From a checkpoint of a small mixture-of-experts model trained on Wikipedia: 96 squared ReLU neurons an expert, a sigmoid router.
Below are experts of layer 5 (counted from 0) of a mixture-of-experts language model. Rows are named router (the router's row for the expert) and show model dimensions 0-223. Each number is 128 + 24 x the weight over its row's rms, rounded and kept within 0 to 255.
Before each expert's rows: a language model's description of what the expert responds to. This comes from a sample of Wikipedia text that the model never trained on.

# expert 60
Number pieces like 35, 14, 98, 46 in years, times, scores, percentages and tables, plus the piece ol as in Lincolnshire.
router [130  95 136 101 125 111 120 120 133 117 152 138 114 143 128 148 169 122 136 114  48 152  77 110  93 137 107 147  95 153 132 129  86 154 138 108 105 170 106 134 109 106 151 146 148 141 110 117 128  93 157 110 107 134 177  73 122 127 106 168 126 134 152 114  67 128  85 134 117 130 158 121 110 157 109 136 138 136 148 123 133 130 103 122 159 176 138 148 122 113 135  94 123 104  99 147 125 162 134 131  97 123 149 140 131 124 109 112 116 129 140 152 125 128 167 137 122 123 140 152 119 118 109 167 130 150 102 133 148 133 114 134 156 136 130 108 150 106 143  94 163  80 124  63 124 145 142 154 101 164 132 140 182 114 146 138  79 133 137 120 135 164 167 150 100 103 139 123  97 142 121 128 133  75 147  83 106 165 144 103 116 168 110 122 138 112 151 114 113 136 127 144 108 114 132 139  93  90 150 152  76 135 177 130 124  82 121 152 122 130 115 138 120 159 141 113  88  96 132 130 168  96  99  68]

# expert 5
Mid-word pieces and some short words, often after M/m or A, such as NASC-A-R, with-out, Webs-ite, about, July.
router [148  97 127 149 135  87 124 161 128 147 167 120  94 129 116  55 101 108 136 101 162 121 122 153  92 131 167 146 155 108 184  85 116 145 120 123 149 134 152 113 147 184 128  84 144 101 111 136 166 128 146 128 148 100 144 135 129 114  87 111 121 124 102 112 102 102 115 100 164 127 129 157 107 121 106 134 128 124 103 128 145 114 134 135 125  86 158 159 122  67 135 146  74 172  97 116 106 142  91 104 128 135 129 125 106 121  93 147  96 109 101 106 121 174 115 123 139 115  86 128 130 151 143 166 115 152  93  98 116  70 116 132  86 208  87 127 122 115 120 157 141 129 156 160 125 135 136 129 110 152 144 160  95 111 123 125 135 155 136 129 144 110 131 117 106  95 138 122 141 150 143 103 100 159 142 110 131 130 130 123 168 144 132 160 147 130  94 130 128 169 160 119 104 129 140 122 119 174  99 117  83 143 159 138 100 109 114 137 139 108 117 143 118 105 143  98 132 160  83 114 124 135 104  95]

# expert 25
Field labels and biography words in infoboxes, lists and headings, such as born, Location, career, family, Award, However.
router [128  86 145 166 145 109 125 174 143 132 164 129 126 158 160 159 164 167 173 135 106 177 176 114  78 157 122 116  97 135 151 160  99 171 127 104 156 116 157 122 145 104 107 130 142 132 130 104 117 115 177 130 118 125 126 132 136 134 117 127 136 121 162 107 135 117 149 133 169 122 158 113 184 114 123 134 106 106 134 139 118 149 111 148  94 131  81 139  91 173 100 102 126 117 121 148 147 124 146 148 129 137  98 100 118 163 168 161 106 117 129 119 112 130 126 104 134  71 139 149 102 132 112 151 100 139 142 175 121 119 129 142 136 156 131 167 117 130  94 162  88 148 129 155  91 121 130 158 116  73 133 139 111 128 173 141 168 138 144 123 141 147 105  72 122 116 155 139 138 144 121 136 152 156 109 146 130 118 123 144 145  96  87 169 133 152 165 129 142  92 120 112 110  94 106 109 157 140 166 130 129 106 111 128 180 156 138 165 180 107 117 132 119 128 102 167 106 114 121 162 139 166 122 151]

# expert 50
Wiki heading markers ==, ===, ==== at section starts and the column pipes in data tables, such as results and scores.
router [151 138 102  89 153 116 126 171 132  74 150 128 119 137 113  99 133 112 138 124 115 135 148 142 141 137 152 135  93 187 157 164 158 142 139 117  99  98  89 113 133 127 130 112 109 136 130 132 112 128 155 127 133 132 125 165 140 173 117 106 101 161 107 127 106 147 151 180 148  91 117 169 145 119 145 157 109 123 116 130 126 111 114 144 167 127 134 108 119 134 132 139 147 161 125 157 147  96 129 196 197 160 115 149 118  85 114 171 107 147 128 128 112 133 129  96 123 130 128  88 104 134 148 130 148 144 104 124 128 147 109 154 136 115 100 168 140 101 198 114 111 152 189  88 138 119  82 126 161 119 115 134  91 132 112 181  92 137 129 113 156 145 143 169  96 102 104 105 147 149 123 151 112 125 103 147 151  82 126 125 125 120 168 130 128 142 151 119 105 155 108 168  86 150 117  95 150 121 104 135 121  83 137 156 124 184 142 120  90 132 157 109 117 128 120 122 129 169 133 157 142 136 151 133]

# expert 35
Table pipes, infobox colons after labels such as Active, Born or Location, and copulas or auxiliaries such as was, is, were, been.
router [134 126 141 144 141 187 115  95 139 123 182 125  86 136 174 149 165 117 140 135 121 179 100 109 103 198 166 152 125 122 151 145 146 169 126 111 128 162 132 130 125 140  75 159 131 108 164 132 147 143 126 133 130 100 111 120 121 103  96 129 148 174 103 165 113 160  99 141 100 113 139 150 133 141 109 140  99 120 125 129 105  77 113 125 113 125 155 125 121 113 115 100 139  90 159 152 151 191 151 140 147 138 114 130 161  81 149 102 108 146 142 125 116 140  89 147 180 136 141 139 138 155  99  98 158 108 123 145 106 134 122 133 156 109 122 101 131 174 137 137 112 154  81 121 103  96 130 136 163 131  73 106 139 130 117 137 135 132 186 159 160 125  99 160 124 158  89 104 103 148 126 144  77 168 130 135 116 136 112 128 100 191 121  97 134 118 106 101 150 104  93 137 104 135 173 130 139 144 140 124 121 149 161 134 142 143 147 129 133 137 134 135 130 130 128 161 132 100 118 166 148 107 118 131]

# expert 43
Word-initial s, S and other lowercase first letters, as in sometimes, soundtrack, Succeeded, plus particles out, up, down and %.
router [118 117 104 134 108 155 130  97 136 168 144 138  86 145 117 145 137 129  93 144 109 155 140 144 132 114 122 158 183  81 111 155 140 104 137 166 146 157 106 127 101 148 128  92 138  95  99 174 120 105 141 153 130 102 154 168 159 173 108  84 162 155 113 126 121 133 122 162 145  90 129 112 131 129 108 141 114 150 158 115  91  88 138 117 102 137 155 127 109 119  71  84 120  78 146 104 100 133 134  60 119  95  94 105 120 110 212 133 144 164 121 126 109 128 167  88 105 132 121 151 140 134 140 139 136  99 141 134 137 150 133 117 119 141 131 139  93 158 140 169 129 146 150 133 125 144 113 149 136 147 116 103 158  98 111  72 143 100 158  97 101 148 174 153 134 123 116 108 114  96 140 114  98 145 141 121 152 126 120 145 131 108  90 122  91 136 121 129 109 125  87 100 142 161 161 131 116  93 119 117 117  94 147 140  93 149 125 118 145 116 152 137 116 151 123 167 158 165 126 156 130  97 118 144]

# expert 2
Later digit pieces of years, coordinates and table figures, such as 98 in 1998, 00 in 1800, 025 in 2025.
router [119 127 104 138 142 153  99 145  96  94 113  77 123 134 125 106 111 129 118 142 104 154 104 102 129 106  92 164 115 134 129 124 103 109 172  78 121 116 119 156 123 159 107 127 144 165  93 126 116 117 155  71 112 123 154  76 151 164 144 126 149 146 140 137  96 138 100 164 111 132 115 129 143 123 108 149 154 124 141 151 136  97 107 126 150 162 109 179 159  88 165  90 106 118  99 103 138 142 130 122 122  98 126 151 126 102  89 107 142 170 131 106 146  92 163 158 126 112 156 121 145 113  74 112 112 134 107  89 154 202 141 135 143 161 143 118 136 115 118 158 151 100  95 108  68 132 103 129 112 167 128 110  94 147 111 118 123 122 110 117 137  98 116  93 113 135 144 101  92 171 141 110 112  67  89 113 101 128 106 139  92 145 107 133 164 124 153 126 116 116 150 110 119 160 158 141 131 130  89 127 131 108 128 138 149 131 182 111 134 112 106 111  95 132 109  99  91 119 156 131 116 143  93 121]

# expert 37
Structural punctuation in tables, infoboxes and lists: pipes, list hyphens, colons after field names, and = opening section titles.
router [134 132 118 153 160 110  96 113 148 138 139 141 169 102 118 124 136 108 131 107 110 124  98  98 108 133 144 181 182 122 147 117 125 124 139 123 141 181 155 124 146 122 110 146 118 126  91 165 116 115 140 123 145 145 108  87  81 112 140 145 146 119  60 157 136 122 126 147 103 100 119 136  98 116 134 156  99 176 130 103 154 151 102 119  74 138 178 138 125 144 115 114 161 124 139 124 129 139 124  95 116 120 154 158 148 126 152 101 151 115 112 109 122 139 115 180 117 114 142 107 111 111 131  89 120 112  99 177 140 181 160 151 161 144 154 124 169 181 113 130 161 122  93 128  77 102  92 116 177 134 135 103 128 155  70 149 116 127 141 156 142 157 120 128 125 148 149 138 104 136 144 115 138 157 119 126 142 122 160 154 171 117  99  79 139 128 143  75 108 152 113 119 137 121 150 136  92 126 119 132 132 155 157 119 142 157 146 194 134 132 161 110 127  95 163 103 134 157 165 124 153 144 120 131]

# expert 57
A lone first letter starting a lowercase word after the or a, such as m|y, m|ountains, h|arina, l|ink.
router [117 109 139 137 119 167 125 129 143 150 125 147 143 164 152 130 146 137 156 116 153 148  86 122 112 144 103 130 143 100 130 133 126 148  96 140 120 156  94 147 148  87 102 153 145 134 174 145 153 104 117 156 119 108 149 138 134 173 112 159 171  88 148 119 118 102 119  92 146 138 131  91 125 151 160 127  76 147 150 130 113  85 125 155 117 138  66 174 103 129 145 129 118 124 145 132  86  97 174  87 122 116  76 104 124 152 160 123 135 150 100 110  92 163 138  98 152 140 121 164 124 186 133 108 109 153 134 125 132 139 138 133 131  87 124 129  78 151 139 133 157 151 143 118 127 114 148 140  99 152 121 143 112 104  67 118 137 150 161 118 144 175 124 149 141 119  93  94 109  93 166 120 139 173 146 101 127 134 114 142  98 151 140 107  95 142 126 100  87 157 105  97 150 170 160 119 141 107  97 128 130 121 162 164  92 108 131 133 116 106 114 133 140  91 105 187 117 132 131 139 127  86 111 120]

# expert 48
Word-start stems such as exp, imp, rep, dep, res, st, and the invisible mark after coordinates.
router [111 160 120  94 126 119 100  74 127 124 106 143 116 125 133 113 156 131 167 120 103 133 117 121 132 163  93 127 125  87  67 126 117 137 158  74  64 126 179 126 119 121  98 116 135 161 128  87 110 158 141 117 112 102 159 143 101 154  79 121  95 117 111 107 140 148 135 155  96 193 109 134 126 124  96 122  66 138 132  99  90 143 110 144 139 110  88 187  94 130 137 114 132  92 102 102  93 117 126 155 151 149 114 100 122 153  87 173 114 149  84 143 136 146 118 121 103 158 116 138 107 126 150 113 117 142  95 105 162 131 141 117 134 115 160 129 114 166 169 125  96  99 142 125 136  93 143  84 153 135 122 135 144 110 100 128 117 122 112  95 165  83 127  86 126 118 140 116 124 143 143 100 157 124 130 136 159  92 127 142 132 159  93 162 125 127  90 155 133 144 164 150 114 119 118 146 115  92 134 162 131 132 160 124 133 126 143 172 127 124 143 138 107 131 147 138 152 139 142 144 164 113  95 151]

# expert 33
The prepositions for and to after verbs, and word pieces starting with v, such as v, inv, prov, relie|v|es.
router [138 128 137  98 105 111 127 138 108 115 120 111 151 137 170 149 151 114 143 138  92 142 130  92 131 178 125  98 135 132 133 130 110 123  83 125 147 197 150  89 159 143  83 130 108 130 184 122 115 162 138 161 121 138 126 130  99  94 149 147  82  75  85 168 131 123 114 108 169 130 148 102 120 130 152 142 131 146 100 139 104 122 180 127  69 132 187 164  97 123 138 173 166 146 134 158 156 186 144 148 129  76 136 131 123 146 121  95 118 148  94 111  94 106 103 119 114 160 153 149 108 116 146 115 108 145  83 145 157 108 145 143 171 108 173 129 149  98 137 126  92 124 128 104  90 143 147 106 109  99 118 111 130 146 113 138 101 154 105 127 114 131 132  90  95 143 131 133 157 121 127 148 157 142 114 107 125 117 133 137  86 144 166 102 127 143  87 150 111 130 151 113 107 115 135  99 163 105 123 161 112 106 124 129 114 115  90 129 130 104 174 142 122 150 127  96 125 116 135 103 136 105 112 102]

# expert 8
Infinitive or directional to after verbs like returned or want, plus would, will, closing brackets and table pipes after numbers.
router [168  71 165 107 126 161 169 116  99 109 121 113 143 158 167 105 135 156 129 158  93  97 105 113 109 147 118 150 118 117 105 103 129 106  79 153  87 137 164 125  97 133 100 119 147 134 124 113 128 124  97  84 155 112 112 165 123 120 177  84 141 102 117 103 124 174 132  85 158  96 126 146 130 120 167 141 147 147 122 145 120 140 127  94 140 118 163 131  88 158 124 133 131 129 130 109  54 137 106 145 139 104 130 123 140 119  84 139  92 135 118 122 153 137 154 106 134 126  91 161 128 136 147 161 127 126 131 115 123 157 166 138 132 144 105 194 107  96 113  80 133 150 164 169 134  97  99 148 134 110 137 138 123 133 151 159 103 172 144 102 120 131 140 118  82 100 144  97 135 104 146 155 135 126 123 153 111 131 186 131  92 154 129 114 122 138 153 113 146 144 113 145 133 124 142 119 154 148  99 161 128 174 144 160 127 152 133  94 136 116  93 115 135  87 153 131  96 146 117 131  83 138 160 106]

# expert 54
The articles the, a, an, The, A after prepositions or verbs, and month names in dates like 28 September.
router [123 128 102 138 113 127 167 159 123 118 138 113 111 135  80 137 110 139 121 117 132 152 109 138  94 116 172 123 169 152  99 184 172 162 159 125 142 115 159 185 110 105 160 123  93 144 143 172 166  83 124  82 116 133 158 136 126 134 131 113 162 114  56 110 133 143 116 106 129 116 129 165  99 149 117 166 116 122 118 155 134 142 128 129 152 121 149 135 108 123 169 135 131 142 137 171 204 122 119 125 142 101 133 141 140 134 164 143 113 138 125 152 160 128 131 135 141 100 154 101 171 129 143 131 162 136 131  93 130  99  99 125  85 148 159 129 115 111 135  93 104  86  98 171 164 110 144 126 135 168 158 118 126 106  89 131 140 156 127 133  92 114 152 123 127 115 124 129 114 177 149 129 111  98  93 113 121 145 119 153 164 151 152 145 165 147 111 136 143 143 101 132 155 118  70 142  94 163 138 131 150 142 117 122 165 108 130  91 131 104  99 146  95 116 134  99 136  90 108 119 173 113 133 149]

# expert 63
Word starts and middles in military and battle history, such as leg, sec, estab, k|ill|ed, for|ced, Command|ers.
router [142 150 159 128 103 127 139 104 184 125 144 140 156 142 181 122 136 117 136 174 125 115 114 129 136 144 141 137 146  84 122 167 132 104 112 131 126 139 120 132 149  89 106 123 163 134 106 149 174 149 113 116 111 111 166 130 134 136 117 138  87 130 167 129  96 131 119 141 113 106 105 154 129 128 109 142  96 154 124  92  97  73 125 146 131 130 147 148 116 147 159  91 155 144 124  95 156 125 131  93 125 149 116  91 105 124 133 135 121 149 122  94 141 176  95 110 127 160  80 157 139 162 170 150 155 115 123 151 114 123 120 136 150  91 142 116 115 189 105 151 134 156 154 161 130  98 149 147 104 153  82  69 156 120 121 104 162 154 151 106 134 114 155 142 155 117 109 118  65 125 131 130 139 174 168 121 119 157 112 158  94 120 111 119 149 135 139 131 130 161 122 106 146 155 130  86 140 107 115 153 180 115 161 158 115 100 125 140 112 132 154 114 156 123 125 159 118 131  99 173 148  61 137  97]